python train.py --d_shared_expert=128 --init_std_router=0.0151 --n_kv_head=1 --seq_len=384 --doc_mask=true
Below are experts of layer 3 (counted from 0) of a mixture-of-experts language model. Rows are named router (the router's row for the expert), gate (a neuron's input weights, with its number), up (a neuron's input weights, with its number), down (a neuron's output weights, with its number) and show model dimensions 0-79. Each number is 200 + 40 x the weight over its row's rms, rounded and kept within 0 to 999.
Before each expert's rows: a language model's description of what the expert responds to. This comes from a sample of Wikipedia text that the model never trained on.

# expert 4
Name-ending syllables
router,189,225,220,238,226,204,170,220,239,278,204,186,248,158,143,214,218,142,103,221,154,116,222,131,160,224,213,158,211,199,141,192,253,155,198,242,208,224,127,199,208,179,124,200,133,236,202,212,206,190,178,160,183,154,178,208,250,221,222,171,195,201,253,187,176,158,160,160,220,202,207,145,154,208,139,248,180,139,191,206
gate2,145,180,174,195,193,178,162,141,205,217,247,249,226,264,194,191,139,161,178,167,218,201,240,156,245,235,236,266,123,213,168,177,219,180,122,194,147,298,178,242,258,228,198,220,184,214,256,221,196,253,178,147,173,163,126,195,177,191,208,208,193,235,181,219,258,256,241,244,118,178,150,181,144,191,188,175,271,171,197,285
up2,170,286,216,209,192,238,199,210,262,217,209,197,236,176,232,245,259,178,88,196,154,193,205,166,160,148,94,222,222,252,194,141,147,242,242,240,158,129,220,170,227,182,248,168,218,174,210,213,265,173,197,244,172,194,235,271,206,217,216,150,268,272,151,203,166,248,213,131,170,204,137,147,218,205,197,121,186,247,140,182
down2,198,237,253,214,132,176,198,183,263,203,250,99,236,167,192,222,201,184,232,194,144,250,223,170,170,136,211,204,241,235,147,269,220,240,227,234,228,192,198,239,192,175,215,177,150,168,188,208,147,180,165,251,215,236,240,199,182,247,196,215,172,144,303,146,202,225,219,216,157,266,220,216,189,241,224,223,187,230,155,197

# expert 30
Mid-word ur/th/x pieces
router,240,239,200,210,250,224,199,259,177,270,167,212,197,193,191,219,189,260,219,222,217,170,164,196,175,172,160,145,248,202,215,208,192,233,198,161,155,185,158,162,217,162,216,207,244,236,212,227,222,202,216,189,167,193,253,230,212,178,202,272,240,162,188,146,248,253,130,278,190,236,215,163,208,236,192,189,206,153,258,202
gate2,150,199,202,209,187,222,243,162,158,179,235,101,150,161,193,190,210,185,225,209,202,209,224,180,203,176,260,251,231,226,173,212,120,231,216,226,219,259,222,118,221,173,225,246,255,179,222,155,218,214,215,220,214,215,187,123,212,198,240,254,184,118,217,268,206,215,166,186,195,190,223,191,208,212,170,100,131,201,197,226
up2,158,275,252,241,268,185,213,170,265,250,207,140,270,260,242,202,129,163,183,170,183,200,181,199,248,155,202,180,244,230,256,240,193,280,153,227,170,227,157,158,174,186,245,177,132,210,270,146,232,142,178,179,167,234,165,214,132,163,184,191,226,179,176,219,228,107,190,212,205,257,197,185,205,150,125,237,185,145,296,189
down2,220,217,220,195,185,166,197,202,249,238,204,190,166,236,66,274,216,146,192,180,141,168,159,216,160,216,206,235,170,215,74,203,121,176,211,173,275,171,212,174,190,206,188,167,228,170,227,133,160,216,186,261,246,169,179,176,176,207,175,278,188,205,215,231,197,190,166,201,254,196,274,140,196,179,152,174,278,175,222,240

# expert 6
Mid-word el/or/al pieces
router,209,194,173,269,180,169,225,157,240,116,205,145,174,191,230,265,229,214,201,197,233,233,178,216,124,183,238,201,208,209,206,202,237,160,235,204,265,196,168,109,166,252,244,171,169,228,132,235,224,201,204,186,192,177,241,218,224,193,243,160,196,202,171,230,249,269,200,180,273,162,203,137,227,200,236,254,234,195,187,263
gate2,262,198,183,207,201,183,226,216,183,190,161,261,170,170,224,201,194,180,206,198,174,210,159,178,219,170,227,164,184,152,279,191,136,187,250,189,140,270,244,202,133,194,211,269,196,199,149,212,204,237,186,165,164,193,194,195,101,219,190,197,186,177,140,180,189,110,201,256,219,127,256,237,202,140,170,239,172,200,185,211
up2,301,171,221,193,137,221,200,219,248,249,190,252,137,156,238,213,170,179,199,272,169,200,251,172,194,152,160,186,146,289,150,202,187,208,197,158,192,227,208,178,251,212,186,158,278,222,187,247,169,174,206,165,193,145,200,216,170,238,136,260,283,237,268,202,224,255,191,181,151,187,121,279,206,249,205,291,205,204,158,239
down2,248,209,232,130,178,193,167,172,232,275,237,163,171,201,204,129,199,181,222,149,144,190,128,215,161,253,161,220,177,242,186,209,208,188,155,215,201,131,126,268,223,155,183,162,231,167,118,197,210,233,140,177,231,206,137,239,250,206,162,215,207,225,224,196,151,237,239,271,190,174,224,176,208,195,200,140,183,259,188,247

# expert 29
Short consonant-vowel syllables
router,212,210,241,173,218,235,172,217,200,179,132,203,269,162,234,182,295,191,163,231,215,294,186,192,205,212,189,242,233,219,206,248,178,209,226,201,193,263,190,244,170,144,258,161,259,255,162,207,161,226,161,161,177,124,203,222,226,192,187,230,249,206,202,207,240,244,192,135,258,162,191,181,231,239,221,176,156,191,130,185
gate2,257,178,195,157,193,230,264,155,238,158,179,234,171,235,246,248,188,208,163,180,276,161,221,142,221,202,266,193,224,162,207,235,239,265,206,254,223,221,235,197,201,200,174,170,220,171,167,181,159,171,228,217,231,211,185,242,199,124,177,170,152,256,255,164,262,178,224,188,206,203,133,213,202,198,148,152,146,198,108,202
up2,263,213,217,210,209,277,197,151,197,205,210,204,228,183,202,215,273,284,234,203,119,213,225,172,103,219,146,215,167,167,272,262,154,217,190,167,251,172,189,104,164,252,124,111,177,189,219,231,220,194,193,197,197,182,171,217,202,180,272,215,161,171,225,171,140,218,182,205,178,225,174,211,185,218,121,260,231,232,218,210
down2,158,256,213,212,195,195,171,227,192,182,132,223,174,139,193,205,213,215,212,168,217,185,220,165,134,213,195,156,215,278,240,195,251,153,206,232,225,186,120,183,242,167,156,208,300,170,116,109,216,289,218,214,197,210,227,178,199,151,143,143,209,187,270,241,239,139,163,220,244,227,252,227,202,123,257,184,171,180,155,281